From a checkpoint of a small mixture-of-experts model trained on Wikipedia: vocabulary 32682.
Below are experts of layer 4 (counted from 0) of a mixture-of-experts language model. Rows are named router (the router's row for the expert), down (a neuron's output weights, with its number) and show model dimensions 0-127. Each number is 200 + 30 x the weight over its row's rms, rounded and kept within 0 to 999.
Before each expert's rows: a language model's description of what the expert responds to. This comes from a sample of Wikipedia text that the model never trained on.

# expert 10
Middle pieces of technical and foreign words in science and sports prose, like nic-otinamide, dendritic, Mitrov-ić, plus number words such as two, three.
router,140,259,178,194,217,213,178,160,219,249,214,252,197,199,197,203,144,211,242,261,190,211,190,167,208,208,179,267,149,160,243,183,207,226,199,220,219,181,180,189,168,190,218,168,245,182,174,204,192,184,231,242,280,216,170,232,216,205,238,239,211,187,205,196,200,218,189,179,186,206,200,164,199,225,184,224,201,187,168,185,160,182,232,215,198,189,192,188,195,221,214,218,200,211,202,173,183,189,241,223,193,191,222,243,167,215,166,216,184,159,151,192,176,183,216,201,223,180,240,209,214,177,186,183,199,181,140,199
down0,225,215,199,222,220,193,130,257,271,215,172,191,216,157,221,188,213,218,182,221,171,228,195,146,228,189,255,197,183,168,220,225,185,195,222,185,181,254,125,259,209,224,237,235,209,258,229,213,214,193,209,230,226,190,214,254,176,244,201,178,222,214,194,251,196,194,183,199,243,198,192,182,155,220,124,227,192,212,223,221,198,242,265,238,190,173,196,226,209,182,188,220,187,243,224,255,193,192,226,163,263,182,195,181,277,209,216,195,217,219,206,149,188,184,204,176,191,212,180,224,242,154,220,194,233,267,161,242
down1,195,215,236,171,152,216,218,203,217,238,164,201,161,214,130,236,195,206,236,178,194,161,197,261,184,219,232,169,200,217,225,175,238,230,216,202,232,191,215,218,236,200,223,201,178,207,224,171,215,252,249,215,191,165,215,228,241,142,167,197,237,197,217,191,216,164,159,239,134,211,202,188,254,194,183,153,201,181,219,194,211,218,143,199,155,160,199,184,203,171,219,183,202,188,193,220,184,197,165,168,244,235,182,194,141,212,169,165,208,236,196,249,175,166,192,261,205,238,243,181,217,224,201,162,202,222,199,190
down2,235,262,169,209,211,200,206,186,217,243,215,224,156,160,201,252,219,167,179,214,180,245,271,212,190,192,146,224,166,199,197,192,198,226,165,166,176,169,185,189,213,180,207,222,196,200,242,171,206,179,228,161,184,147,190,174,221,108,262,207,162,178,205,166,166,215,167,146,219,210,207,200,219,165,175,195,199,188,176,201,209,189,224,200,233,189,233,202,249,191,151,222,224,216,190,223,200,141,219,216,220,219,221,208,224,246,175,185,193,219,238,222,207,246,244,217,194,181,143,140,199,210,209,177,241,212,211,182
down3,209,183,211,232,229,196,195,222,203,177,192,167,153,238,236,252,221,158,291,173,215,194,259,192,217,226,192,206,212,156,205,204,170,201,185,238,244,228,207,229,192,209,182,181,163,156,235,172,205,213,195,226,192,203,161,183,215,176,204,204,194,214,194,190,185,183,185,183,201,149,221,158,224,266,235,209,191,150,200,189,188,201,159,212,188,145,167,179,211,186,171,211,222,152,179,180,175,226,161,241,200,245,154,140,182,248,167,196,152,173,226,182,203,219,229,207,197,148,224,201,208,208,224,184,206,202,191,169
down4,162,179,210,206,202,178,156,155,173,182,175,158,193,199,162,182,203,203,187,193,204,199,202,198,172,218,208,270,204,236,172,201,198,143,248,209,246,193,195,196,204,170,169,251,202,171,269,283,206,174,204,182,232,218,133,192,173,150,224,209,191,188,197,216,195,224,165,229,212,157,189,198,169,275,208,257,182,163,206,215,176,255,258,197,191,184,164,176,241,215,200,195,192,195,238,226,222,168,187,263,223,219,225,202,193,247,195,227,228,197,190,145,239,164,234,212,216,190,265,198,203,176,265,168,225,186,245,270
down5,196,190,150,201,159,158,188,190,187,216,196,229,178,197,132,175,207,160,159,228,231,181,234,202,210,218,144,181,193,225,218,169,207,217,210,214,193,189,151,164,215,236,192,115,213,173,182,163,269,171,207,226,211,234,227,219,242,185,172,228,193,176,173,172,159,168,152,163,188,211,201,158,196,190,236,192,250,234,199,185,172,238,173,244,181,154,146,198,190,213,182,183,214,183,158,214,148,187,201,209,199,215,187,183,202,237,193,187,227,195,223,176,255,239,181,201,186,180,202,200,238,122,202,224,258,237,287,194
down6,226,212,175,240,121,220,176,173,192,204,234,248,216,192,259,233,222,204,198,209,201,178,196,186,157,215,244,191,214,232,261,159,171,204,194,193,215,200,140,222,217,167,193,192,252,215,195,199,232,174,146,221,258,199,196,177,209,223,204,189,232,207,246,175,235,191,242,159,200,180,167,237,222,199,161,164,137,202,159,177,210,189,171,209,164,213,196,166,144,225,185,168,209,216,195,221,195,174,204,191,262,210,225,143,214,178,193,199,241,206,204,223,174,253,189,209,205,210,194,258,238,214,182,241,198,185,187,220
down7,188,160,218,244,199,207,211,206,204,191,292,190,249,201,164,176,205,182,239,199,214,148,152,187,229,215,206,182,183,180,213,190,173,179,165,243,149,191,213,200,194,219,235,193,238,189,200,221,211,194,202,193,272,182,261,256,212,230,208,212,172,204,238,160,242,251,226,237,223,153,133,184,202,256,201,218,201,213,183,209,219,149,211,217,241,211,208,206,237,199,199,188,216,175,196,184,219,206,189,184,153,134,222,159,229,166,200,166,214,176,196,228,224,224,123,174,253,248,226,217,230,184,248,218,228,234,228,240
down8,165,207,198,180,162,217,211,228,200,191,207,184,207,229,172,248,212,232,254,239,242,233,184,210,185,233,172,233,173,165,207,201,148,205,251,167,136,163,159,244,199,221,216,239,204,228,193,186,216,216,173,234,199,202,239,220,188,187,169,214,258,167,240,210,151,159,256,212,224,202,190,205,186,188,186,176,218,236,183,179,220,159,195,159,182,259,309,142,206,253,169,212,231,160,189,190,172,204,163,218,206,228,167,215,209,201,185,183,189,221,172,245,179,172,239,131,173,239,201,161,205,174,215,232,197,219,216,149
down9,204,169,176,262,214,214,193,232,226,184,253,196,211,187,231,238,213,231,225,250,192,201,193,218,249,192,175,214,205,187,206,162,194,155,159,159,224,264,222,164,211,150,245,214,207,233,150,213,190,233,184,189,184,203,188,215,216,200,179,184,189,148,159,178,175,203,290,183,202,242,231,165,185,172,187,204,184,199,195,192,185,228,232,263,189,192,210,218,185,218,177,164,191,155,203,205,241,169,199,195,206,216,196,217,124,218,222,206,223,170,196,216,151,211,156,196,171,217,207,177,198,196,220,212,224,125,167,217
down10,210,201,179,158,234,215,195,223,163,186,246,146,127,217,169,232,148,220,224,203,184,239,236,188,212,253,198,237,243,191,275,165,225,158,173,210,204,150,205,234,249,178,151,231,175,189,209,246,183,200,210,224,187,216,181,197,227,223,167,196,174,170,164,229,164,221,198,116,169,191,167,202,226,158,258,196,153,116,236,141,199,244,220,193,150,197,194,209,192,215,194,167,206,157,191,165,202,209,189,229,170,201,231,221,223,238,215,220,175,198,208,180,205,227,216,196,157,181,227,187,176,200,151,209,173,218,243,187
down11,223,225,148,184,194,178,205,187,203,176,186,216,206,203,206,167,206,180,161,192,219,218,166,216,213,279,247,210,196,199,256,178,223,193,223,218,162,165,211,241,190,189,166,257,201,165,179,233,170,205,220,207,203,187,174,204,201,182,189,232,164,213,176,240,263,203,198,214,176,186,220,228,169,192,217,182,201,158,220,189,241,224,197,205,153,188,216,137,190,173,189,205,253,193,162,185,172,251,198,171,212,218,252,215,189,217,164,193,173,215,189,173,172,221,143,245,214,174,222,169,234,173,176,202,163,216,236,254
down12,240,201,224,242,222,244,157,168,238,239,173,178,215,204,233,195,233,214,192,165,193,264,208,205,173,212,244,244,133,174,207,187,196,205,225,240,160,165,193,188,193,152,142,169,186,154,195,225,191,177,197,241,209,185,185,159,220,190,221,220,209,229,178,188,198,254,204,216,224,193,215,193,208,258,249,156,193,246,169,151,203,223,211,202,196,144,141,244,166,149,222,188,226,204,139,191,210,219,210,172,241,238,257,210,207,220,150,180,185,201,148,163,203,203,252,180,165,194,158,209,198,153,210,213,199,158,192,213
down13,190,248,203,146,200,230,199,235,276,223,190,138,217,229,230,247,186,207,208,242,183,218,140,233,226,208,180,245,160,181,226,210,151,202,213,207,183,234,187,235,210,210,191,214,179,242,160,195,165,224,153,259,240,194,218,164,151,210,204,225,188,239,185,228,176,163,185,127,165,199,189,211,213,182,166,217,182,149,199,185,211,193,230,164,178,230,221,246,225,193,241,205,209,284,147,187,199,196,198,185,161,248,256,194,204,140,219,174,167,156,209,185,223,197,213,173,218,234,209,225,194,152,157,209,221,203,180,169
down14,222,189,207,261,239,167,154,237,226,168,181,207,228,226,224,182,197,204,184,190,278,197,212,192,206,184,215,230,159,185,216,216,197,128,206,192,179,255,202,234,235,221,224,231,248,284,298,138,179,255,182,182,233,207,245,249,183,168,226,153,161,210,214,180,223,187,192,185,240,184,203,148,203,245,203,208,190,232,197,201,221,144,190,230,185,221,152,219,193,232,185,191,167,216,223,237,229,151,174,255,226,192,214,220,156,199,217,194,188,203,193,221,183,147,181,154,205,233,170,225,199,152,231,196,192,176,169,209
down15,194,200,211,196,185,220,175,187,241,202,180,160,203,217,149,229,175,215,234,169,189,127,224,161,257,213,152,194,220,174,229,200,209,291,238,198,218,198,192,211,183,208,265,233,217,213,218,285,142,207,251,221,207,205,227,181,215,198,223,251,114,211,169,173,187,245,207,228,164,165,200,145,179,220,184,182,246,197,185,198,189,164,214,191,217,165,228,147,202,219,179,249,205,169,206,218,168,172,178,141,217,227,189,173,226,211,186,217,214,218,240,199,243,217,175,225,163,204,182,186,257,166,167,173,190,209,181,169
down16,222,228,223,213,182,243,216,231,158,195,278,153,189,224,182,257,190,225,168,215,194,196,204,225,196,199,224,210,204,227,170,148,226,165,215,239,191,187,210,226,186,191,176,125,141,202,257,213,192,184,190,192,170,232,218,204,211,219,175,183,234,186,243,130,211,218,178,273,176,164,183,161,249,188,146,221,229,227,211,242,214,219,192,145,252,181,176,220,225,182,219,186,201,185,147,211,206,231,197,224,226,145,191,180,180,190,247,188,191,176,236,220,205,205,224,212,247,204,257,258,180,214,128,173,162,253,192,235

# expert 49
Capitalized name starts and descriptive nouns or participles after the/a, such as division, affiliated, Catholic, plus however and because.
router,174,232,244,192,205,198,164,174,232,193,238,162,200,205,224,203,171,173,176,167,192,155,190,204,215,234,212,185,274,192,217,193,187,212,229,211,158,165,157,212,228,189,206,207,243,234,233,186,214,195,207,173,211,232,175,184,222,184,209,200,208,187,205,227,193,208,207,174,226,230,205,177,174,146,206,152,215,177,153,225,225,146,235,223,210,212,225,209,219,232,223,156,182,233,230,212,202,190,194,176,191,205,208,199,228,198,232,227,243,158,253,206,199,176,245,144,169,147,228,175,240,195,214,198,201,208,177,178
down0,254,153,192,187,215,149,223,206,179,198,228,208,177,144,206,225,254,163,226,222,184,186,234,188,243,183,204,146,224,190,196,241,218,201,260,176,234,213,236,201,227,227,142,203,238,199,229,196,153,132,148,173,124,217,213,250,185,204,165,177,254,174,256,185,186,270,143,196,171,183,227,179,224,193,210,171,299,160,184,175,206,191,197,209,213,198,200,157,239,224,187,179,213,232,176,216,197,199,258,180,187,203,216,146,194,226,208,202,223,208,225,177,194,232,216,148,163,195,214,218,182,259,211,218,147,191,185,193
down1,208,182,245,188,173,178,173,213,154,186,145,164,216,193,167,184,177,176,203,220,205,183,191,168,215,195,224,155,193,194,178,194,232,170,183,222,222,174,219,152,211,233,202,180,190,162,199,177,181,221,188,189,208,258,223,233,217,218,218,230,203,226,205,228,200,288,209,196,146,204,236,220,202,195,196,183,232,207,199,194,227,183,98,241,145,171,161,228,178,209,176,223,180,230,204,120,244,175,196,192,206,241,177,196,240,250,196,211,254,216,175,193,134,206,226,159,225,193,216,186,181,237,194,203,149,205,155,244
down2,210,156,205,258,214,194,207,246,195,143,212,151,209,205,221,200,195,194,168,212,198,221,217,160,172,206,218,140,229,96,198,191,188,165,237,223,201,235,171,188,214,213,211,176,259,201,186,217,178,161,159,183,128,163,191,237,198,238,203,207,164,223,226,206,240,234,159,182,257,151,164,186,242,251,180,223,180,160,168,244,146,209,174,223,175,172,189,148,194,214,203,218,212,185,190,181,188,231,178,205,217,173,199,198,186,164,194,217,160,230,174,229,235,205,188,202,185,183,197,181,159,209,231,219,202,159,182,209
down3,208,203,191,222,205,213,252,198,184,181,232,213,211,169,209,197,180,183,161,210,195,216,197,164,127,248,227,211,245,160,157,246,236,134,202,159,183,219,209,169,207,212,226,195,206,229,193,154,228,158,237,181,206,199,173,213,209,202,234,176,223,277,164,140,235,209,212,268,229,161,193,230,186,199,211,177,215,207,170,217,206,177,213,242,171,207,182,204,194,193,180,200,280,221,157,233,156,223,204,187,168,223,235,192,197,259,188,237,235,227,194,160,219,217,151,200,214,200,198,199,152,221,204,171,123,201,224,204
down4,202,203,259,194,206,154,191,232,170,183,233,153,239,208,143,239,202,219,224,177,230,219,233,163,234,115,227,204,182,216,226,241,189,242,196,202,227,254,154,227,191,240,205,170,217,199,212,211,220,205,224,166,153,216,243,230,196,243,155,221,144,216,196,214,170,176,247,180,156,192,147,240,216,214,183,247,146,268,217,204,204,212,204,203,258,195,247,235,222,154,229,210,229,213,219,221,200,251,183,184,236,173,174,207,218,154,188,248,154,220,172,215,224,244,223,177,209,250,166,194,190,199,198,171,139,209,235,220
down5,262,221,202,240,196,214,175,273,214,249,198,140,154,198,187,218,256,182,173,195,213,204,263,208,229,235,227,234,186,225,172,197,177,216,197,186,214,145,224,193,211,239,246,197,215,172,214,203,156,163,272,184,171,201,206,219,161,143,193,221,260,188,198,162,218,196,244,238,205,182,246,241,228,198,217,176,181,254,224,182,232,224,179,226,112,238,213,127,132,140,157,150,201,186,218,194,211,219,173,200,240,193,190,213,251,222,245,236,232,230,219,147,193,203,206,130,216,184,205,157,235,248,175,181,232,164,170,149
down6,178,232,139,174,208,209,227,173,215,157,191,204,247,217,237,210,243,180,213,188,164,177,188,204,202,148,202,239,195,213,233,166,206,254,137,213,202,202,149,163,236,199,139,180,213,216,217,160,224,197,148,184,184,238,188,149,227,205,186,238,220,172,161,202,178,264,222,186,246,177,205,193,237,193,250,190,210,230,217,185,231,212,230,183,238,215,200,200,195,230,227,180,226,205,217,176,195,191,183,166,193,202,224,190,207,205,190,134,189,150,188,234,197,226,173,216,184,245,169,156,213,186,196,219,188,194,248,175
down7,184,222,213,212,186,202,245,238,197,162,211,205,186,204,242,170,149,205,184,200,244,207,180,209,128,260,211,183,191,156,217,240,228,183,182,163,228,210,154,141,240,141,254,174,195,211,221,230,198,232,205,247,248,248,187,258,153,164,223,263,243,146,197,198,209,207,156,216,200,198,205,208,179,214,172,249,176,191,208,220,186,187,214,167,196,174,199,185,255,222,189,240,249,156,215,183,224,212,239,240,203,137,160,206,143,220,158,229,244,196,235,175,156,222,240,145,177,194,197,237,201,157,213,201,195,195,214,201
down8,242,227,180,221,153,260,188,216,166,175,210,195,210,241,224,205,219,180,169,175,204,135,147,170,135,252,219,240,193,280,170,195,238,235,200,238,163,219,234,220,230,230,206,219,190,245,212,176,194,147,207,215,201,171,227,154,208,191,177,241,162,217,177,243,192,228,181,200,236,224,183,174,169,202,217,217,192,176,164,216,196,255,211,200,161,196,210,202,279,163,176,224,212,190,210,166,176,182,220,190,239,174,182,172,225,205,236,204,201,202,201,191,181,164,200,161,193,175,209,238,250,268,177,212,229,210,195,176
down9,198,207,243,192,213,159,232,251,140,149,239,236,196,240,190,259,228,244,172,248,205,199,218,205,242,197,249,211,241,247,173,204,276,247,186,224,229,193,199,202,154,197,227,209,162,212,192,180,235,230,183,221,196,182,222,204,211,219,205,179,203,214,257,189,131,270,168,197,161,222,198,162,263,202,170,171,210,182,233,144,218,212,225,191,145,181,164,170,196,218,143,211,167,196,211,193,172,194,165,172,203,191,208,157,195,172,255,217,226,247,217,223,198,205,178,182,170,212,199,221,190,202,167,171,242,161,185,243
down10,201,221,190,213,238,184,222,162,161,214,207,210,189,241,190,144,207,223,176,183,172,177,147,209,150,200,187,254,221,212,186,265,187,199,206,144,221,215,237,213,173,199,248,220,208,160,266,190,207,218,202,203,145,167,222,220,176,205,183,192,231,195,187,190,176,244,160,192,161,165,151,222,203,234,304,190,306,212,206,207,164,153,225,254,206,179,175,226,231,172,205,220,216,209,233,188,171,175,192,172,182,188,177,177,226,178,192,206,235,135,145,166,208,205,239,192,219,197,116,195,211,186,183,207,161,183,188,179
down11,228,225,130,271,210,192,216,146,235,194,200,176,220,209,163,254,205,236,202,169,192,181,204,217,195,152,161,244,246,194,195,220,192,219,176,193,189,177,195,201,244,207,134,175,196,168,218,223,225,161,178,190,180,185,206,207,244,267,154,240,127,200,197,241,199,226,206,184,163,188,200,202,235,216,223,242,151,168,144,219,248,246,212,187,231,189,239,226,183,218,235,246,192,211,181,188,178,172,222,229,223,196,128,186,169,212,181,190,188,171,216,191,189,230,173,226,186,209,184,166,156,199,191,243,254,187,216,210
down12,163,192,279,169,177,210,187,189,240,190,176,185,163,248,155,183,232,149,206,189,203,193,207,218,175,271,177,132,242,219,172,195,227,200,171,178,221,195,206,174,175,228,172,210,215,192,184,254,222,205,197,263,227,151,224,256,156,187,210,189,202,204,240,195,137,179,207,260,201,210,232,209,202,178,234,186,209,160,211,189,176,164,204,199,228,178,236,187,221,181,213,273,167,218,173,192,215,171,187,160,219,190,209,184,154,200,201,155,186,161,166,209,200,217,160,174,166,238,194,205,206,257,214,200,213,146,207,190
down13,156,253,186,221,217,167,189,188,226,192,197,190,170,226,194,237,157,208,209,201,217,211,184,228,214,250,226,157,153,175,218,173,221,229,181,142,198,259,227,212,241,191,226,186,163,205,216,249,216,208,173,168,195,185,153,158,197,218,177,142,190,127,166,181,151,243,226,279,257,218,269,214,193,182,247,157,184,215,163,162,211,217,239,190,171,171,184,179,196,178,193,186,224,186,200,143,179,232,188,231,189,204,221,209,214,195,181,209,190,200,184,212,161,188,237,205,164,219,194,225,188,196,225,172,162,230,224,158
down14,195,219,181,180,197,256,196,175,234,199,194,243,209,206,248,151,191,164,178,254,207,198,215,247,247,221,254,197,142,207,175,175,243,214,230,208,268,188,238,177,204,194,207,188,177,226,226,220,229,202,219,180,173,228,225,191,211,199,219,196,243,111,191,243,185,253,174,203,199,213,169,184,230,178,259,198,161,234,213,206,211,214,195,211,192,244,237,197,213,182,258,212,254,177,164,217,213,193,211,159,208,223,169,197,209,256,227,230,227,151,257,184,210,245,185,204,199,138,222,210,182,191,239,204,188,172,197,193
down15,234,170,210,140,243,186,201,225,159,235,239,225,191,231,218,250,127,210,205,187,221,236,206,200,198,202,155,187,199,213,194,183,202,209,178,201,186,203,216,200,214,244,217,202,254,223,161,176,163,198,193,231,202,231,194,181,226,254,195,182,172,249,181,156,210,201,208,136,210,200,192,219,187,188,152,252,214,221,169,243,203,205,233,224,238,217,212,153,246,234,226,165,195,176,221,216,244,240,225,225,232,197,188,202,171,227,188,177,217,173,187,135,231,184,171,222,165,213,177,270,222,172,194,236,185,188,190,207
down16,221,206,225,166,198,202,209,206,228,188,181,200,149,186,192,189,190,192,265,192,245,172,243,169,202,207,248,234,208,168,221,230,150,186,224,199,213,175,187,175,211,162,231,196,225,191,220,172,261,242,202,194,192,199,199,163,202,197,216,224,207,146,154,164,205,178,150,227,226,179,235,209,154,201,184,222,159,168,193,215,173,213,165,245,212,234,152,192,205,203,245,211,246,190,183,214,203,191,176,168,227,238,182,216,180,169,232,206,215,270,227,201,244,180,159,217,195,193,140,207,191,266,189,170,216,255,248,180

# expert 19
Pieces inside foreign or unusual names, table entries and codes, such as digits, single capitals, Cyrillic or Arabic letters, Sc, Z.
router,193,194,226,183,177,187,204,211,249,219,228,187,152,232,215,192,189,155,213,217,163,207,214,178,215,205,226,172,224,205,227,211,183,219,196,140,212,188,171,190,190,215,187,201,194,166,151,205,177,199,256,199,202,250,201,264,211,208,156,238,184,167,176,197,222,235,211,154,190,262,219,208,221,208,182,289,205,183,200,247,218,223,208,209,201,232,246,200,214,174,219,157,220,206,219,238,180,159,196,234,234,174,197,198,158,185,160,267,187,196,238,201,242,172,201,204,230,152,221,188,229,180,210,183,187,208,114,149
down0,208,207,196,200,196,210,218,199,178,214,203,213,246,153,194,188,193,203,246,229,159,196,129,222,153,172,199,251,189,167,237,181,191,205,189,204,209,201,171,158,190,193,208,171,179,200,262,175,193,176,195,206,187,215,187,222,172,213,183,195,255,165,230,216,237,157,177,220,181,172,191,212,203,147,186,250,189,134,194,194,231,217,223,142,189,232,228,192,181,209,256,190,200,206,229,186,175,159,253,199,156,201,172,233,215,221,142,156,168,223,183,265,178,193,211,151,207,169,177,250,228,224,241,230,260,197,191,217
down1,213,181,181,287,216,160,231,177,238,220,207,162,203,175,255,231,202,168,193,238,209,190,210,197,170,184,183,208,209,245,204,162,263,179,172,221,188,194,236,199,232,202,240,234,257,171,227,263,200,214,217,183,161,150,199,226,202,191,222,190,149,216,177,195,205,169,166,243,209,202,213,180,196,202,230,183,172,193,146,231,200,227,140,183,218,192,225,179,178,190,186,183,230,187,211,183,189,187,193,165,190,174,250,200,191,177,226,167,228,195,177,162,212,179,169,192,206,165,206,196,168,153,167,199,198,184,173,155
down2,231,176,187,211,183,220,223,208,162,246,188,230,191,201,213,191,199,236,143,241,179,203,267,207,233,191,222,183,154,257,195,202,189,218,187,215,174,240,134,179,230,202,252,215,185,207,179,197,264,161,203,188,204,140,160,154,158,199,200,178,191,187,170,239,212,229,265,214,228,180,213,179,205,180,163,201,162,187,213,208,235,214,201,233,214,236,217,187,237,191,215,172,211,159,253,199,202,176,259,259,203,171,222,158,251,226,210,169,173,200,137,148,146,150,195,180,195,145,208,180,199,228,209,193,226,197,182,202
down3,183,213,255,206,166,216,169,142,186,167,212,193,231,182,214,208,217,159,180,202,198,221,216,194,183,174,211,241,229,230,208,201,195,226,195,185,221,203,239,235,189,157,151,191,166,190,158,173,163,198,166,203,182,143,241,179,203,207,239,170,153,200,201,239,175,187,163,241,197,248,207,181,246,154,192,152,185,178,194,189,248,181,166,191,210,218,176,205,187,225,180,170,205,198,160,209,174,231,180,192,237,192,195,194,175,223,217,211,217,157,226,184,205,155,231,169,198,197,195,189,185,230,184,192,238,208,206,199
down4,223,212,196,198,175,157,219,242,234,235,164,201,169,198,202,209,224,186,162,204,171,194,132,207,208,225,200,153,258,211,169,173,168,121,142,179,149,189,188,156,184,188,259,214,237,198,217,209,209,191,178,175,194,182,210,202,237,189,236,203,182,160,218,246,159,163,249,153,161,226,185,158,212,160,235,230,224,231,203,193,167,209,192,240,174,199,207,207,200,147,129,190,175,194,203,202,251,199,151,174,183,207,180,218,214,210,168,212,183,210,205,172,168,210,204,205,229,196,181,212,256,141,141,214,243,234,163,236
down5,175,223,203,204,206,221,224,171,172,198,183,156,244,233,190,214,163,162,226,201,175,186,191,139,223,201,175,255,160,184,189,216,210,211,222,182,254,223,195,165,184,144,149,185,220,232,195,166,179,227,192,219,190,225,156,215,226,259,158,195,213,206,229,197,171,218,207,228,151,199,179,158,191,212,191,217,221,234,184,160,183,208,204,224,157,128,192,173,210,239,187,221,200,255,188,198,266,241,193,205,195,208,229,189,144,176,180,253,278,219,191,180,219,210,179,164,166,233,240,249,209,156,197,188,192,187,210,202
down6,132,189,253,265,212,154,219,214,149,247,131,149,185,172,221,189,175,196,190,217,184,195,166,161,153,214,163,182,184,205,181,230,228,219,218,234,183,172,172,210,193,177,161,211,228,249,219,196,158,204,205,189,222,207,218,225,171,207,213,202,172,216,221,189,193,216,228,187,213,199,181,218,236,160,146,170,200,207,225,228,234,179,223,167,243,183,183,210,207,165,179,151,191,196,168,215,179,205,216,164,181,236,192,192,209,182,229,180,254,210,217,180,219,178,187,164,158,200,224,203,204,228,172,205,213,257,196,175
down7,214,206,197,178,212,154,206,203,224,188,274,195,206,183,212,178,238,203,196,227,222,191,234,177,198,228,165,246,200,177,187,271,214,185,196,259,180,186,248,206,198,212,226,209,186,215,211,252,195,184,197,251,189,194,212,213,194,207,231,195,242,214,226,215,176,208,148,191,227,164,219,171,190,167,212,254,180,186,243,184,206,174,258,212,214,171,188,202,208,214,227,220,158,246,170,237,233,178,250,244,148,209,196,222,161,218,204,214,191,163,185,192,156,222,200,166,201,218,140,187,222,233,216,205,166,201,173,164
down8,176,190,186,146,200,210,166,180,234,230,166,195,244,168,199,171,194,236,238,214,166,200,186,194,162,197,219,184,213,223,245,192,240,257,248,200,190,228,148,216,221,184,209,246,210,175,163,157,246,189,189,254,218,229,185,149,143,186,208,203,184,233,193,241,196,220,179,188,209,215,171,163,199,162,232,177,216,169,198,134,207,169,189,235,171,243,178,216,191,181,247,224,190,195,183,191,160,168,180,205,185,194,176,242,224,226,210,187,166,222,152,179,248,226,211,168,201,184,210,217,276,214,212,154,199,233,192,171
down9,212,231,250,252,187,212,178,193,179,212,142,209,210,190,159,194,202,230,217,208,205,197,214,169,177,212,211,203,138,215,199,183,167,184,240,195,223,264,165,225,183,233,262,177,189,207,222,201,162,183,207,173,190,211,223,176,186,222,251,242,170,252,220,239,217,171,226,254,219,238,205,210,185,166,216,227,223,236,197,222,257,182,219,206,213,194,216,251,192,183,149,194,256,148,200,184,278,196,193,147,162,217,186,162,195,180,192,187,183,212,245,212,172,211,157,252,183,225,217,182,229,225,196,225,204,129,174,193
down10,216,236,208,174,242,197,169,277,219,165,261,199,185,240,193,211,239,238,198,187,183,231,159,216,200,221,210,207,223,194,209,196,157,238,209,191,161,167,164,213,211,150,210,195,193,212,182,192,192,186,170,193,163,215,231,182,256,238,142,230,192,154,232,243,210,233,198,253,228,208,184,176,188,207,219,177,213,246,202,187,195,216,238,222,167,188,202,196,197,226,194,217,206,183,186,151,157,164,201,212,210,266,205,234,254,243,177,201,182,183,255,200,206,195,201,232,230,198,219,166,219,181,185,236,272,178,170,187
down11,235,177,188,249,203,199,195,147,238,215,277,174,228,133,141,200,172,244,205,246,194,144,252,185,187,209,201,187,230,168,189,184,170,217,168,165,203,184,228,175,226,227,196,188,240,181,195,195,221,199,200,181,238,221,201,223,229,253,199,233,184,155,254,263,192,179,163,233,228,210,196,175,179,193,190,178,243,209,203,193,190,224,172,199,171,219,266,196,222,177,187,204,167,234,247,215,217,155,182,153,227,262,148,197,193,235,178,207,214,223,155,194,263,222,183,217,206,225,208,201,257,165,218,246,193,186,166,200
down12,194,247,240,155,210,153,206,154,171,207,210,193,190,192,166,227,160,226,176,132,189,190,205,195,231,232,238,205,238,174,195,217,233,209,184,178,200,193,207,162,143,195,221,170,272,143,183,232,151,212,206,275,188,155,190,201,196,178,219,204,212,205,201,198,195,261,189,224,179,185,199,178,226,153,154,207,146,205,177,164,185,206,200,227,248,234,232,181,224,194,194,255,173,223,185,234,218,184,268,231,222,191,272,221,220,214,192,239,224,241,180,182,164,212,218,193,173,189,198,247,209,228,183,196,100,246,192,222
down13,145,213,225,177,234,242,200,144,222,202,224,201,253,209,175,158,143,176,196,158,193,211,167,206,245,225,204,204,218,209,249,229,221,249,236,168,197,190,147,242,236,209,213,117,202,181,217,157,210,212,183,146,167,177,219,175,224,232,214,222,188,204,181,187,212,206,205,197,200,158,229,219,170,161,192,213,195,177,163,212,213,210,181,210,281,229,205,205,191,230,197,205,237,210,208,218,205,217,229,169,215,150,219,194,221,142,106,185,193,194,264,155,239,217,152,212,180,235,204,203,230,160,184,215,246,150,176,226
down14,185,203,167,193,190,219,152,137,191,131,222,190,198,215,227,221,206,171,192,187,223,193,214,233,117,177,182,170,234,251,245,195,142,219,230,198,176,219,207,193,178,220,219,220,148,232,155,149,173,202,209,137,170,192,200,146,183,206,227,222,212,272,223,187,214,177,205,234,193,163,250,169,211,265,215,219,205,193,179,251,236,173,203,191,181,200,162,203,219,157,203,195,244,206,191,142,180,244,235,220,184,227,201,252,196,185,220,212,241,177,253,207,252,194,187,160,226,174,127,183,214,224,177,224,208,179,149,215
down15,239,240,166,189,217,195,224,273,184,236,227,218,220,248,155,252,138,191,187,172,171,227,204,196,213,199,144,109,182,153,162,181,228,180,209,196,159,216,192,237,212,174,193,183,190,196,188,257,189,224,198,201,202,166,192,190,142,205,180,178,189,203,199,178,161,181,178,171,204,188,189,166,208,178,243,204,199,188,170,161,191,162,200,208,251,197,178,232,197,218,176,181,175,250,202,177,234,247,194,156,172,202,213,199,205,167,208,180,145,195,201,222,161,211,210,151,221,188,210,208,227,190,209,212,181,186,207,214
down16,245,201,161,132,171,221,160,146,194,206,218,251,178,175,172,156,157,206,215,240,180,210,155,207,229,213,228,178,238,173,218,217,240,253,220,175,226,196,221,242,219,206,225,175,151,225,198,180,168,237,254,208,167,178,196,172,265,194,226,202,225,217,206,190,206,179,223,216,190,221,204,130,177,178,198,220,196,237,189,241,148,186,186,212,150,201,220,264,207,162,195,206,212,219,246,233,213,164,259,187,193,181,231,265,198,189,167,188,170,182,178,227,113,203,205,233,186,203,187,201,199,181,160,163,169,225,205,224